Experts of a small language model.
Experts: 8 experts in each of 11 layers, 208 ReLU neurons an expert.
Training: a variant of Adam for the experts, 546M tokens.
Below are experts of layer 6 (counted from 0) of a mixture-of-experts language model. Rows are named router (the router's row for the expert), up (a neuron's input weights, with its number) and show model dimensions 0-255. Each number is 50 + 12 x the weight over its row's rms, rounded and kept within 0 to 99.
Before each expert's rows: "comes after" lists some tokens at least twice as common just before its tokens as in all text; "mostly gets" lists some tokens that are sent to it at least half of the time. This comes from a sample of Wikipedia text that the model never trained on. Tokens count by the router's weight.

# expert 3
comes after: "\n", ")", " =", " is", "\"", "\n "
mostly gets: " \"", "|", "),", " as", "\n ", " was"
router:67 63 58 47 82 37 51 50 60 53 48 75 53 40 57 37 63 40 26 46 70 57 57 34 64 36 64 43 48 50 45 50 42 44 56 41 35 59 53 33 49 37 52 66 55 50 56 55 57 47 37 52 56 66 41 64 60 57 43 76 57 64 47 31 46 70 45 59 25 50 65 55 41 57 27 58 55 62 46 68 35 36 54 61 49 49 30 45 57 61 60 57 64 38 70 67 47 32 58 35 62 31 48 36 52 44 50 31 40 66 32 58 51 55 67 43 59 50 33 38 39 49 53 51 36 52 46 60 40 48 56 57 60 32 54 34 62 52 55 31 55 50 64 67 63 41 38 32 53 59 46 67 63 35 61 47 42 67 31 34 47 40 54 32 65 58 46 72 70 59 49 43 40 55 80 40 43 58 49 53 29 55 60 56 64 46 36 46 55 51 50 39 13 49 63 48 45 45 40 44 64 45 62 31 72 46 54 54 43 62 39 32 67 64 57 43 67 72 79 34 62 50 64 71 46 54 71 34 58 21 45 57 43 56 35 61 40 58 32 55 41 45 42 56 56 59 49 43 30 42 44 44 53 63 47 33
up8:44 41 54 48 64 35 55 56 50 69 58 50 70 65 41 54 33 63 73 62 50 39 58 62 54 43 50 62 75 61 55 34 38 50 57 48 38 54 34 57 52 76 66 51 32 55 54 38 22 24 57 57 61 33 72 50 56 41 67 64 45 46 54 71 60 55 51 54 44 42 41 34 45 29 71 39 23 59 40 36 53 71 39 38 42 55 72 63 42 41 41 46 70 44 56 50 58 48 65 45 60 57 66 40 54 55 45 62 63 31 57 45 38 35 53 54 51 45 46 50 69 47 35 54 58 46 53 44 36 57 64 26 49 34 57 66 41 66 37 51 37 55 68 47 36 60 42 71 17 43 52 63 58 65 44 55 57 51 58 60 71 69 54 51 58 43 52 21 41 41 58 56 68 45 64 53 33 45 68 51 44 41 36 39 52 56 44 58 60 29 57 49 86 70 33 55 56 57 39 70 55 38 45 61 56 38 59 47 57 54 41 37 51 52 34 56 71 48 45 46 31 62 51 49 62 30 38 81 51 71 43 49 56 56 50 46 33 46 39 51 51 58 44 53 30 48 71 46 76 43 35 60 61 49 47 57
up9:53 51 21 62 46 42 46 45 54 60 43 44 49 35 37 60 40 29 44 32 48 18 25 44 62 43 44 56 55 60 77 28 54 48 45 48 66 36 55 59 67 67 50 51 40 54 60 36 59 52 48 57 70 51 70 46 33 55 37 59 38 49 64 56 61 53 51 43 59 42 49 47 51 36 45 48 28 48 38 42 40 44 47 42 73 46 60 60 32 39 33 71 22 56 42 45 46 57 35 41 72 65 36 64 63 58 35 48 58 29 58 52 45 59 60 50 40 42 43 44 33 80 46 47 44 31 59 30 52 41 57 59 38 55 82 39 39 52 71 31 65 55 18 39 67 54 28 56 38 52 58 54 59 58 30 47 57 41 51 57 37 33 35 46 33 52 40 30 67 64 47 41 53 51 50 59 36 68 44 69 53 37 45 51 52 46 56 50 57 54 35 51 37 47 21 53 65 48 38 55 57 33 53 49 53 53 54 44 44 50 55 30 48 21 45 44 62 31 52 61 56 52 47 38 56 26 58 38 43 48 56 49 65 70 56 33 46 46 59 41 74 45 44 62 64 51 47 42 44 47 80 50 64 56 35 48
up10:49 27 61 59 70 47 58 26 36 38 31 42 42 35 49 43 56 51 58 55 66 35 64 41 59 43 56 46 60 65 60 63 43 35 67 62 42 53 35 58 48 53 44 51 68 68 65 39 31 39 39 52 53 47 62 60 47 56 46 49 58 46 39 60 44 51 64 56 42 46 42 59 55 46 60 66 68 59 45 24 58 54 72 46 52 41 59 57 47 54 36 53 50 35 69 48 64 51 33 55 59 47 22 67 60 61 36 66 53 13 39 37 81 55 42 58 70 40 63 67 32 66 47 50 51 43 67 55 55 58 44 37 65 47 39 47 53 43 48 36 55 32 36 36 61 70 26 67 13 44 54 49 38 56 61 53 41 71 66 74 52 50 53 58 45 54 53 67 31 42 57 39 51 44 45 63 61 61 52 23 59 40 40 52 43 41 47 42 37 63 44 37 45 34 70 53 45 49 34 71 39 35 49 52 56 57 72 71 55 21 55 59 44 53 44 64 60 48 62 63 51 45 54 38 39 62 44 49 51 33 56 75 53 69 56 68 59 61 51 67 57 61 55 65 46 53 56 39 60 37 69 66 35 39 51 44
up11:43 34 54 72 67 64 47 48 32 82 34 27 58 72 39 58 54 45 43 35 48 38 51 58 65 55 57 48 49 54 44 23 66 53 59 60 44 51 52 61 43 58 47 78 47 42 52 48 46 52 36 57 42 62 37 08 54 53 59 54 49 36 42 40 39 45 48 44 51 55 48 48 42 42 49 57 32 42 50 47 56 75 45 55 46 29 54 54 44 51 61 68 53 62 60 20 50 74 32 42 49 47 50 61 80 67 45 61 43 40 60 54 24 24 52 42 46 58 57 34 59 48 67 47 44 48 52 59 36 58 49 65 53 69 67 62 41 59 23 53 49 69 66 38 32 44 40 48 72 42 55 63 55 67 47 69 63 51 42 33 75 57 29 46 71 74 57 48 42 57 55 49 50 51 61 48 60 64 51 50 69 47 59 48 49 47 46 51 46 44 46 52 58 47 28 46 62 61 59 55 45 50 60 78 51 41 79 55 53 68 58 54 60 78 63 53 59 25 41 40 74 44 40 51 40 59 61 36 45 56 42 33 61 66 55 36 40 44 56 75 35 56 59 63 56 37 51 53 50 40 41 45 64 53 54 54
up12:47 46 50 52 69 51 34 50 48 38 48 43 57 60 51 62 59 41 65 63 48 52 51 59 45 54 21 55 52 53 55 45 36 63 63 48 50 48 31 37 50 79 49 66 56 26 43 40 36 49 62 43 55 33 49 37 40 57 45 59 68 56 45 59 48 31 42 61 50 53 60 38 49 44 50 53 74 50 62 26 49 46 42 63 65 67 50 60 64 38 44 48 52 51 63 39 52 60 58 35 36 66 27 37 51 36 52 61 57 26 31 50 43 59 48 43 47 43 42 60 52 61 67 69 38 32 38 45 43 57 55 22 51 54 50 53 81 54 51 44 43 39 34 39 80 58 45 84 51 74 48 53 38 42 47 31 72 52 64 65 38 57 51 51 40 46 50 30 45 53 61 26 49 57 50 50 54 55 71 74 44 42 45 45 41 44 40 64 45 56 53 48 71 62 37 68 51 40 57 59 55 55 40 75 37 34 80 50 79 45 61 48 50 42 42 63 48 56 42 72 28 33 30 50 37 52 48 29 31 30 54 48 29 47 67 49 52 37 58 38 34 68 49 71 64 44 48 43 58 68 44 47 54 32 62 66
up13:53 44 61 60 66 49 56 42 50 56 44 51 56 65 46 48 58 43 58 70 67 67 57 62 47 56 51 51 66 55 58 60 47 40 58 39 46 43 34 65 45 59 42 71 44 45 50 44 27 34 34 45 63 39 55 42 41 48 50 39 52 47 68 65 44 48 33 46 67 65 52 59 42 52 43 58 35 45 63 54 53 49 53 56 54 51 34 70 66 44 25 45 26 57 53 49 42 47 52 55 47 58 76 58 57 38 27 38 67 46 30 54 23 47 56 53 43 49 48 82 56 37 46 44 61 31 39 45 56 31 35 56 55 43 41 56 38 38 48 54 67 51 23 65 43 70 36 49 52 49 66 42 46 69 56 31 56 62 56 47 82 35 58 48 61 47 46 53 46 66 24 61 28 46 55 59 46 42 31 38 64 56 51 72 49 63 35 60 44 56 41 49 54 44 48 50 61 18 61 46 31 47 45 95 50 45 27 58 66 44 50 38 39 39 60 68 23 58 43 48 53 58 32 55 51 42 52 77 50 61 26 71 40 50 41 48 50 46 66 50 60 65 47 42 52 46 54 70 26 18 59 52 46 43 49 53
up14:48 36 44 51 51 57 75 46 55 65 47 52 62 39 34 63 45 52 44 44 35 31 37 52 37 47 55 50 43 70 76 41 51 56 52 17 36 49 51 53 60 61 55 41 48 41 39 48 42 49 39 40 45 53 38 46 45 40 74 67 42 54 46 59 49 63 41 66 47 54 51 55 55 50 73 19 55 32 69 49 53 44 52 49 40 51 41 80 38 60 39 61 30 48 26 51 39 49 31 58 65 49 28 65 56 66 39 55 50 48 49 59 58 67 52 61 55 53 52 54 52 45 60 25 46 54 76 50 57 37 54 64 31 54 49 51 69 22 44 51 57 54 50 45 48 71 75 46 34 42 41 60 68 90 15 55 46 65 33 61 59 54 35 43 51 57 43 40 58 55 66 45 57 35 43 61 49 54 44 40 53 40 51 41 24 50 45 37 57 24 44 47 60 42 36 41 52 47 51 51 50 52 44 44 38 52 57 47 41 52 45 49 30 65 62 51 53 43 59 53 47 34 66 58 61 42 36 53 21 35 40 68 53 38 79 37 49 61 45 40 51 48 52 52 41 40 52 59 36 38 40 34 42 38 24 89
up15:40 36 38 67 40 39 66 42 54 63 45 64 39 63 51 58 37 51 69 69 57 35 42 41 60 27 48 56 37 53 55 50 55 76 46 35 27 65 49 46 36 52 53 44 54 49 53 64 63 35 37 74 51 63 40 54 62 46 35 39 40 60 39 52 50 32 52 58 51 61 38 39 51 40 45 37 34 53 58 45 49 52 55 49 58 35 46 56 68 68 24 38 50 46 54 27 56 78 45 54 54 56 35 63 41 34 54 65 54 37 74 51 58 41 53 49 78 60 50 55 30 74 49 54 35 39 52 33 43 49 48 61 52 34 59 59 54 48 41 48 47 78 55 31 26 75 33 59 42 36 52 51 62 55 16 32 56 54 67 71 79 53 55 45 64 61 39 43 66 49 56 31 47 37 56 40 58 50 48 46 34 42 47 38 45 61 59 38 74 37 34 60 59 49 65 53 34 65 52 48 22 52 38 58 54 59 77 61 37 48 55 55 40 58 56 39 38 60 40 48 52 09 25 62 51 50 53 51 38 55 42 58 42 47 50 40 50 54 44 69 63 56 66 39 60 51 45 46 35 53 53 57 49 29 61 59

# expert 0
comes after: ",", ".", " and", " that", " but", " where"
mostly gets: " and", " or", " he", " has", " who", " but"
router:53 50 68 43 64 42 39 51 34 40 61 37 55 51 29 52 37 63 52 30 55 42 36 42 51 54 37 63 65 43 53 62 62 49 53 55 45 43 38 59 65 65 25 28 39 31 49 66 36 42 49 39 56 40 51 34 56 50 53 25 40 40 59 55 43 32 46 58 71 46 55 57 36 33 55 57 38 44 54 46 40 54 48 68 47 27 52 29 57 42 46 31 68 53 46 36 46 49 59 75 45 78 47 63 49 87 67 51 51 47 43 44 40 43 55 46 57 29 58 40 62 38 70 65 54 38 36 49 58 64 74 38 26 50 70 56 37 46 48 45 56 66 36 70 48 33 58 50 64 62 66 60 40 50 45 48 59 54 74 46 39 50 50 24 65 60 61 66 55 51 42 46 70 43 52 60 72 57 61 48 69 65 52 37 50 51 48 40 37 47 78 73 64 33 51 45 70 50 52 54 56 18 49 49 38 51 37 60 34 76 40 60 31 36 45 40 50 37 61 65 49 28 38 56 56 54 40 66 30 67 60 55 55 59 44 37 39 59 34 56 42 50 41 50 55 64 34 45 53 62 62 56 43 34 48 53
up8:46 53 38 46 66 66 50 42 69 83 48 44 61 37 65 42 32 49 73 45 52 63 47 66 28 42 47 63 55 38 66 65 31 56 50 45 78 60 47 46 47 58 54 45 54 41 39 50 51 54 55 37 50 53 55 39 48 35 60 49 41 38 51 64 47 66 26 49 41 57 41 67 54 46 56 36 55 49 51 62 49 59 54 41 85 50 67 56 39 48 57 55 54 54 54 59 48 46 44 39 36 66 65 40 47 38 40 52 51 50 57 38 54 54 52 45 63 55 54 74 60 64 44 45 37 44 66 63 38 27 57 37 52 59 43 74 71 29 62 62 64 36 47 29 65 57 34 86 45 50 50 46 67 61 44 55 64 36 38 59 49 55 64 41 52 26 59 32 73 49 62 45 57 66 44 43 64 48 54 35 48 52 38 32 53 61 55 50 79 52 40 41 24 49 46 53 18 47 55 49 46 52 63 24 59 52 37 53 50 62 41 33 37 36 40 74 77 68 41 36 32 57 57 36 37 48 45 63 50 52 36 61 55 37 41 39 69 20 57 46 72 52 63 49 51 43 57 64 56 43 45 54 46 30 43 52
up9:51 55 53 42 60 49 68 37 48 68 59 27 60 53 53 59 52 40 50 40 25 38 50 56 70 33 58 53 51 47 71 38 66 38 69 30 54 44 78 46 40 57 60 58 46 57 57 53 75 46 25 54 43 29 53 35 36 55 34 35 61 45 49 50 61 46 61 40 36 51 31 40 56 51 76 57 50 57 38 45 25 46 50 56 75 48 62 56 65 59 27 51 56 53 55 32 45 50 58 32 49 38 52 26 58 53 44 81 46 42 41 66 34 43 48 47 41 46 39 26 59 46 52 44 24 49 59 60 40 68 58 45 51 63 65 67 19 56 21 52 59 67 67 53 46 51 44 45 44 46 59 57 51 31 37 51 45 66 51 53 61 47 58 61 49 52 59 59 63 64 42 32 56 52 56 55 53 69 51 52 49 44 56 30 37 51 53 49 66 31 33 49 50 53 28 46 44 44 36 46 39 49 50 70 52 46 74 55 45 67 54 50 78 64 63 62 52 37 57 33 57 57 60 59 59 63 48 48 30 27 44 39 59 42 36 20 65 36 40 60 53 42 45 36 54 65 44 50 43 35 77 56 56 44 26 50
up10:33 39 45 63 53 65 57 55 54 36 35 41 41 49 32 55 48 42 41 52 52 64 65 82 36 66 83 42 54 50 59 44 49 67 49 54 55 42 65 45 43 65 63 63 48 51 57 29 46 52 27 52 58 52 56 65 54 35 29 52 70 31 33 63 63 38 38 39 57 32 28 55 39 57 64 49 40 64 58 50 65 62 52 55 50 52 55 72 53 44 46 34 38 61 43 73 36 38 40 51 32 47 46 19 46 40 40 69 45 45 69 48 49 19 32 49 41 42 73 41 51 43 49 47 70 54 56 51 49 35 43 23 33 50 66 48 60 44 28 37 37 38 61 34 39 53 48 44 39 65 41 31 42 41 58 38 37 46 47 55 55 52 55 42 62 30 54 58 57 71 39 53 32 68 37 60 56 57 44 56 65 47 43 76 50 31 71 48 51 54 47 31 42 26 38 65 42 57 44 61 66 47 63 36 62 40 37 42 53 62 46 42 51 55 49 95 56 52 44 48 78 41 71 56 48 60 52 45 67 59 37 45 49 42 59 56 53 60 54 59 47 48 39 37 60 37 50 44 60 43 56 43 55 44 46 61
up11:60 41 53 51 58 32 39 53 66 53 40 57 53 56 58 56 70 56 40 48 52 48 51 32 56 28 39 44 46 53 56 41 46 31 68 25 66 46 56 42 53 61 37 53 66 38 62 41 24 37 43 48 57 50 53 23 60 70 56 67 56 56 54 46 52 41 40 40 43 37 52 50 44 37 61 47 50 56 44 56 34 42 45 56 59 60 41 70 48 36 46 72 52 70 56 58 56 26 60 73 44 75 55 34 60 41 43 66 52 56 51 38 40 30 63 75 46 37 52 47 60 40 55 41 66 42 48 34 76 34 41 61 53 57 34 44 53 51 62 31 68 53 48 70 43 46 62 49 50 41 55 41 30 46 41 58 62 59 38 52 52 49 54 62 51 59 38 37 50 63 53 45 59 34 80 42 76 48 68 43 30 62 67 39 65 50 44 66 65 68 54 49 32 38 57 75 46 60 42 67 35 57 35 39 30 41 64 61 50 67 49 38 56 61 50 50 58 61 72 69 59 40 32 27 48 40 44 45 31 45 36 55 44 43 72 28 60 35 62 56 44 35 72 29 28 39 47 47 36 53 27 32 54 38 52 51
up12:50 45 46 50 51 45 52 55 46 59 55 43 72 43 34 61 39 33 30 50 33 29 62 45 60 25 62 70 28 68 63 44 62 44 50 43 44 45 49 48 46 48 51 48 65 55 42 41 57 49 45 44 58 48 53 44 47 34 53 28 56 43 45 44 49 47 42 57 60 48 51 55 49 65 61 66 45 44 50 61 53 54 43 67 48 51 60 48 46 29 46 50 51 40 34 48 40 73 39 61 62 52 64 63 65 57 50 74 60 53 59 21 52 36 43 40 55 54 43 39 60 46 72 42 62 55 69 32 49 22 51 54 60 51 74 65 44 23 38 49 50 45 72 47 48 58 42 52 43 36 50 68 41 57 49 45 62 56 55 60 47 41 61 49 52 58 50 38 35 84 40 58 72 27 38 62 42 20 55 61 50 39 64 45 76 43 41 61 77 47 52 66 60 53 43 58 55 50 43 49 41 60 49 46 48 44 30 60 55 42 58 46 33 50 79 31 57 27 65 57 48 36 56 52 50 56 38 59 28 57 41 63 28 40 61 35 60 45 42 33 53 52 45 56 49 63 51 27 45 09 46 18 51 37 53 85
up13:59 25 48 46 73 50 54 44 42 52 44 43 67 49 50 51 55 51 40 39 45 52 46 59 30 30 34 59 43 55 62 37 61 65 60 15 51 62 51 46 47 71 42 67 37 34 54 47 49 71 48 70 39 29 72 42 69 42 45 39 54 51 47 42 54 40 50 57 46 61 36 58 51 44 60 51 39 54 26 47 42 50 54 62 65 50 67 44 43 52 54 55 72 51 54 54 50 64 41 33 46 43 27 56 72 57 49 49 74 45 50 60 64 59 58 48 75 43 29 58 55 44 63 55 47 61 69 53 57 48 59 55 47 46 76 46 53 52 53 30 45 60 29 51 40 58 62 59 66 72 38 37 34 60 61 54 42 75 39 55 39 71 49 42 36 53 53 49 43 58 39 60 35 49 54 84 71 58 61 73 30 66 58 42 54 61 48 61 58 28 65 58 52 38 40 52 31 72 35 64 47 52 56 50 54 38 66 56 24 33 38 34 46 31 56 37 43 40 51 73 43 27 26 51 44 56 51 45 38 41 54 61 71 29 39 40 57 37 32 49 63 67 51 44 55 40 45 61 57 63 53 55 46 58 55 78
up14:35 35 56 67 59 44 52 42 57 55 30 42 50 26 32 50 32 27 42 61 84 46 50 52 68 62 56 48 37 49 59 42 55 30 52 43 37 56 53 59 32 44 39 44 50 50 46 65 54 40 47 79 67 66 59 50 71 37 54 69 52 46 61 38 44 29 46 70 59 59 44 39 52 64 52 22 53 65 31 60 54 69 24 67 72 62 28 53 41 63 40 46 50 52 40 53 50 42 60 50 28 31 52 56 50 44 45 35 74 47 77 60 40 55 44 56 53 40 66 35 38 60 60 36 52 44 55 43 53 42 50 65 49 49 59 53 56 49 63 31 62 50 36 56 53 43 66 64 61 59 56 35 59 64 48 56 62 62 52 51 55 51 39 50 22 69 57 60 47 78 47 39 57 67 61 36 35 44 58 56 74 52 48 54 56 69 49 69 45 59 45 36 32 50 35 64 51 51 39 69 72 60 43 39 49 60 44 26 64 59 46 42 45 28 32 41 70 39 53 60 55 47 40 46 44 70 66 47 49 57 51 50 36 44 35 51 54 44 55 35 57 63 75 54 58 56 42 46 41 62 63 31 58 26 37 42
up15:54 05 32 47 82 34 71 49 10 32 39 38 51 60 56 46 48 49 63 51 56 43 47 44 43 37 62 54 57 57 67 58 53 40 69 24 50 45 47 54 47 58 59 62 59 49 50 66 49 44 51 81 82 34 73 33 59 47 40 49 42 49 33 56 61 37 58 58 64 62 29 55 55 73 51 82 50 51 67 69 53 53 27 69 59 44 54 49 47 51 43 35 52 51 72 54 66 57 61 53 55 47 68 48 62 46 44 43 69 19 59 62 47 42 49 41 47 42 31 40 48 45 35 51 37 55 56 54 58 55 54 46 50 58 36 62 50 30 41 42 39 65 41 65 38 52 36 27 51 48 61 46 46 54 46 28 85 52 55 47 40 49 48 66 45 56 60 49 44 54 54 49 55 56 63 41 60 47 52 50 27 54 55 45 39 54 40 33 29 73 58 47 45 56 53 56 30 41 36 38 54 51 63 46 65 51 61 71 61 57 55 47 40 56 46 46 30 37 56 61 64 41 54 40 43 59 49 45 61 56 43 45 50 52 43 44 53 41 46 39 67 65 56 44 41 31 58 60 29 67 71 65 53 60 69 48

# expert 1
comes after: " the", " a", " his", "'s", " The", " was"
mostly gets: " his", " been", " her", " was", " their", " one"
router:32 47 35 43 53 70 57 60 12 68 38 35 83 62 52 56 52 60 53 60 51 47 40 83 59 49 69 65 32 66 41 43 61 38 49 50 63 71 65 45 39 56 66 67 53 52 53 37 61 57 42 39 62 41 25 43 63 61 67 64 42 37 40 45 40 58 47 39 30 77 48 57 63 59 53 48 45 57 58 54 54 57 63 46 37 52 59 45 39 49 56 69 25 53 43 44 41 47 43 26 57 47 41 58 40 54 61 79 45 49 44 47 58 46 67 45 46 51 50 42 47 46 57 11 61 39 51 67 57 38 57 47 61 64 38 63 61 47 29 51 32 35 40 60 39 60 60 63 47 55 46 57 37 41 66 43 55 38 31 52 61 48 33 52 31 51 41 54 55 68 46 74 64 31 41 46 46 54 63 57 59 49 54 54 58 42 35 52 38 57 58 43 43 37 35 45 35 57 57 61 51 69 52 58 31 58 36 53 35 55 35 40 68 49 45 51 56 52 54 70 55 43 29 64 47 45 28 54 21 57 38 36 50 49 62 37 54 28 67 58 29 25 51 48 40 36 57 56 46 50 44 50 50 44 37 74
up8:60 41 60 53 53 51 64 40 65 46 36 39 34 43 60 61 19 48 31 61 36 57 57 29 51 50 37 52 56 55 62 55 56 58 62 44 47 55 51 53 55 57 55 46 36 55 58 49 40 33 46 44 45 42 50 47 49 54 71 34 65 51 55 55 62 59 60 44 45 64 53 68 33 64 39 55 37 27 55 71 57 55 44 34 69 51 55 78 55 38 35 59 49 33 76 52 60 52 37 50 62 59 23 52 61 62 35 57 30 43 33 65 48 48 32 58 41 36 61 42 66 52 55 65 62 40 36 54 39 44 54 49 59 64 32 44 69 47 52 31 70 78 40 53 43 70 39 42 78 31 48 41 47 70 53 56 69 52 51 32 51 51 71 81 43 59 36 43 40 56 57 51 62 37 59 62 40 57 40 48 50 53 70 42 47 53 58 42 60 33 63 50 41 53 57 72 55 53 49 68 61 79 79 55 46 54 71 53 42 61 38 35 61 41 51 56 59 65 47 46 44 46 62 31 58 52 63 53 66 42 38 30 46 52 68 34 51 39 66 75 69 42 63 44 60 29 27 48 56 29 50 64 48 64 44 53
up9:41 46 50 42 56 32 56 34 45 38 28 25 41 35 60 30 61 55 63 55 40 33 61 62 49 66 40 43 54 48 56 72 56 50 41 36 48 51 52 50 70 41 64 29 46 38 46 55 53 37 66 49 39 54 55 49 42 63 50 54 66 53 41 55 62 41 51 37 55 65 41 59 66 72 58 38 68 47 62 33 40 36 55 43 81 60 33 57 53 71 49 44 40 48 53 43 69 52 55 46 66 61 38 71 67 46 42 49 82 52 51 61 52 73 42 44 47 36 53 52 31 77 32 55 52 53 43 33 64 63 64 29 32 69 64 48 43 54 46 32 58 40 41 35 61 52 37 52 59 51 48 38 65 38 46 24 49 43 60 65 38 53 59 47 52 53 59 65 68 68 32 57 45 57 40 53 63 46 60 60 29 51 48 43 50 60 34 48 55 37 38 58 28 56 62 55 65 20 35 51 50 47 39 48 50 59 52 65 53 42 32 44 53 43 49 38 34 42 59 45 56 65 53 12 50 57 60 61 50 16 52 55 39 74 46 45 60 54 34 72 63 50 38 57 50 51 24 53 69 27 59 42 41 40 51 43
up10:60 42 57 56 50 39 60 42 35 65 41 23 62 51 70 62 44 35 50 46 77 41 41 34 58 61 31 40 59 55 61 52 69 41 56 38 53 61 53 51 54 79 55 32 48 57 59 69 48 44 60 65 61 54 89 57 30 57 55 41 61 59 44 51 49 52 48 52 77 67 80 32 51 29 58 46 64 58 41 62 60 38 36 44 54 59 29 51 53 56 35 40 81 51 47 46 57 59 70 58 64 61 58 62 53 41 44 45 76 54 54 38 33 57 35 50 54 52 50 59 49 56 48 57 52 43 49 43 32 44 57 40 44 41 63 36 49 20 43 24 67 68 27 41 46 51 38 59 61 41 45 64 58 43 43 48 39 63 59 54 53 58 61 33 43 25 41 52 26 41 63 60 43 57 61 70 47 55 63 59 53 52 42 37 32 47 29 52 62 45 39 50 53 44 47 48 66 40 36 31 68 30 41 40 51 38 52 48 41 32 65 52 50 61 41 46 40 35 51 54 32 53 41 29 49 55 36 53 37 56 49 79 54 80 51 42 49 54 48 41 43 69 62 72 72 39 48 61 52 63 67 50 49 40 44 40
up11:40 54 57 38 48 64 56 29 48 35 30 31 45 44 56 63 32 28 43 52 29 62 37 43 60 55 50 52 57 43 56 39 31 43 38 39 63 52 67 49 44 37 38 63 39 45 45 50 43 44 38 77 61 41 59 41 41 34 85 36 62 47 40 49 55 46 51 48 36 35 62 58 37 64 51 61 55 53 50 43 57 35 42 20 59 76 39 53 58 57 56 63 87 39 45 35 34 55 65 62 50 47 45 49 49 53 24 61 39 32 43 41 44 68 57 54 44 57 41 40 46 67 58 47 52 40 41 39 41 69 51 55 61 70 56 27 53 28 24 34 63 47 22 57 57 51 64 46 67 27 41 29 47 41 43 62 54 47 51 33 44 55 59 63 31 49 47 61 53 44 43 34 48 54 61 63 60 62 46 63 47 45 57 64 41 66 48 47 67 31 77 49 35 42 63 49 50 66 54 69 54 47 46 70 29 57 62 57 66 48 54 48 56 42 68 52 54 43 47 52 58 35 57 36 38 69 58 29 58 66 50 30 62 73 60 52 40 43 49 41 53 37 49 38 65 48 34 68 58 58 40 67 34 38 49 48
up12:28 44 50 39 55 58 54 52 41 60 61 70 55 63 51 56 36 48 61 40 62 55 56 71 48 25 79 52 51 69 43 43 54 73 66 66 42 28 30 43 43 53 37 50 56 49 46 48 36 46 55 42 78 55 52 41 42 35 52 42 58 43 59 65 57 38 58 61 40 47 41 48 30 48 59 58 42 57 61 36 44 62 45 51 56 66 68 70 64 55 42 27 59 81 42 57 45 46 22 58 57 59 52 29 86 52 42 51 49 45 48 58 48 51 42 48 49 44 75 35 54 32 53 50 66 29 51 69 67 42 47 47 39 49 77 51 36 54 60 46 41 46 83 59 67 36 48 55 36 37 55 57 27 45 39 46 58 52 36 28 47 69 42 71 73 46 45 49 42 70 61 57 45 43 45 54 69 31 44 48 48 15 31 39 52 73 31 63 55 57 54 23 62 59 55 56 45 54 47 66 42 57 63 34 56 41 47 45 68 51 57 55 52 58 35 64 63 43 37 65 66 38 66 51 64 42 53 43 43 33 39 56 35 48 58 50 49 36 62 59 59 68 52 64 47 57 52 62 41 49 50 49 59 42 48 54
up13:73 52 27 64 49 49 67 39 36 46 57 47 41 25 44 68 33 47 59 49 62 49 40 52 42 48 46 69 54 56 48 66 25 40 43 48 59 56 82 59 75 46 73 51 50 55 27 53 48 51 50 49 50 39 74 50 39 50 51 53 31 56 55 53 42 57 23 69 61 49 61 37 66 51 41 41 76 34 20 50 37 54 46 27 58 58 56 38 65 57 39 55 59 59 43 39 38 32 39 88 55 48 46 48 47 46 42 60 54 47 39 42 62 45 45 69 39 51 31 48 59 47 68 51 38 54 30 40 34 36 50 43 64 30 60 63 66 39 34 53 63 57 46 55 42 55 34 64 63 34 47 46 54 43 47 50 42 32 65 59 56 48 55 46 55 53 66 55 50 41 68 41 50 37 57 58 56 58 67 70 45 38 60 56 57 71 43 32 65 57 41 48 40 31 68 33 56 50 51 50 52 62 47 57 31 40 51 55 34 45 58 26 29 61 49 36 52 67 33 62 56 82 63 43 45 49 62 46 52 54 43 48 57 69 28 55 60 42 53 36 55 52 32 57 63 52 50 47 50 44 40 67 48 14 48 66
up14:53 40 46 60 48 52 60 57 49 47 56 36 38 53 61 55 50 32 69 38 81 39 54 47 77 43 42 37 49 39 56 43 31 57 62 65 74 54 47 61 43 64 49 32 37 68 47 62 50 74 48 32 52 64 61 51 32 50 62 53 63 47 55 54 50 52 64 59 70 30 41 58 39 64 51 41 56 54 36 45 45 50 42 43 42 50 61 43 53 34 50 45 73 56 49 76 58 54 68 49 39 52 65 38 38 47 52 35 58 47 67 58 42 48 30 41 66 53 56 62 59 71 31 62 63 32 64 54 47 72 37 32 22 42 72 64 45 45 60 54 34 51 44 56 57 56 42 45 49 41 46 52 49 48 19 40 54 70 53 66 46 38 61 51 46 40 68 42 33 41 56 35 43 43 66 58 34 39 56 64 42 66 53 44 34 61 55 57 54 44 39 42 84 49 49 31 67 49 48 25 58 53 54 42 54 39 54 59 76 48 59 66 30 75 29 25 50 35 72 48 34 43 56 41 71 53 34 57 47 45 72 68 51 51 34 46 74 51 48 44 48 46 62 58 50 42 68 37 67 44 43 48 61 36 38 63
up15:75 48 64 31 56 57 41 42 43 56 57 56 55 42 70 46 55 53 19 65 71 53 57 43 50 50 30 64 62 38 38 27 58 29 32 46 55 51 51 54 38 68 68 62 47 37 45 61 25 50 65 58 65 44 56 59 41 51 58 49 82 45 62 56 47 61 49 49 56 57 53 68 48 53 51 78 64 37 56 47 55 56 51 54 64 70 53 64 31 34 48 32 58 85 48 51 26 34 46 64 66 38 50 32 67 66 44 42 43 53 57 48 54 35 37 45 48 41 59 67 53 63 27 49 57 31 34 47 50 70 61 62 49 51 54 44 53 46 47 46 60 52 46 60 46 53 54 40 51 52 61 15 40 45 45 47 43 30 54 39 53 55 64 56 55 53 46 60 57 40 54 57 56 43 37 60 55 55 52 48 38 34 44 30 45 57 39 64 44 62 59 39 46 48 48 63 46 39 51 64 70 43 57 27 58 77 50 45 58 48 37 43 52 49 49 72 30 54 41 69 63 39 66 45 62 48 34 56 61 56 48 48 47 86 54 73 67 53 57 28 39 47 29 61 58 37 57 80 52 46 54 49 49 72 46 21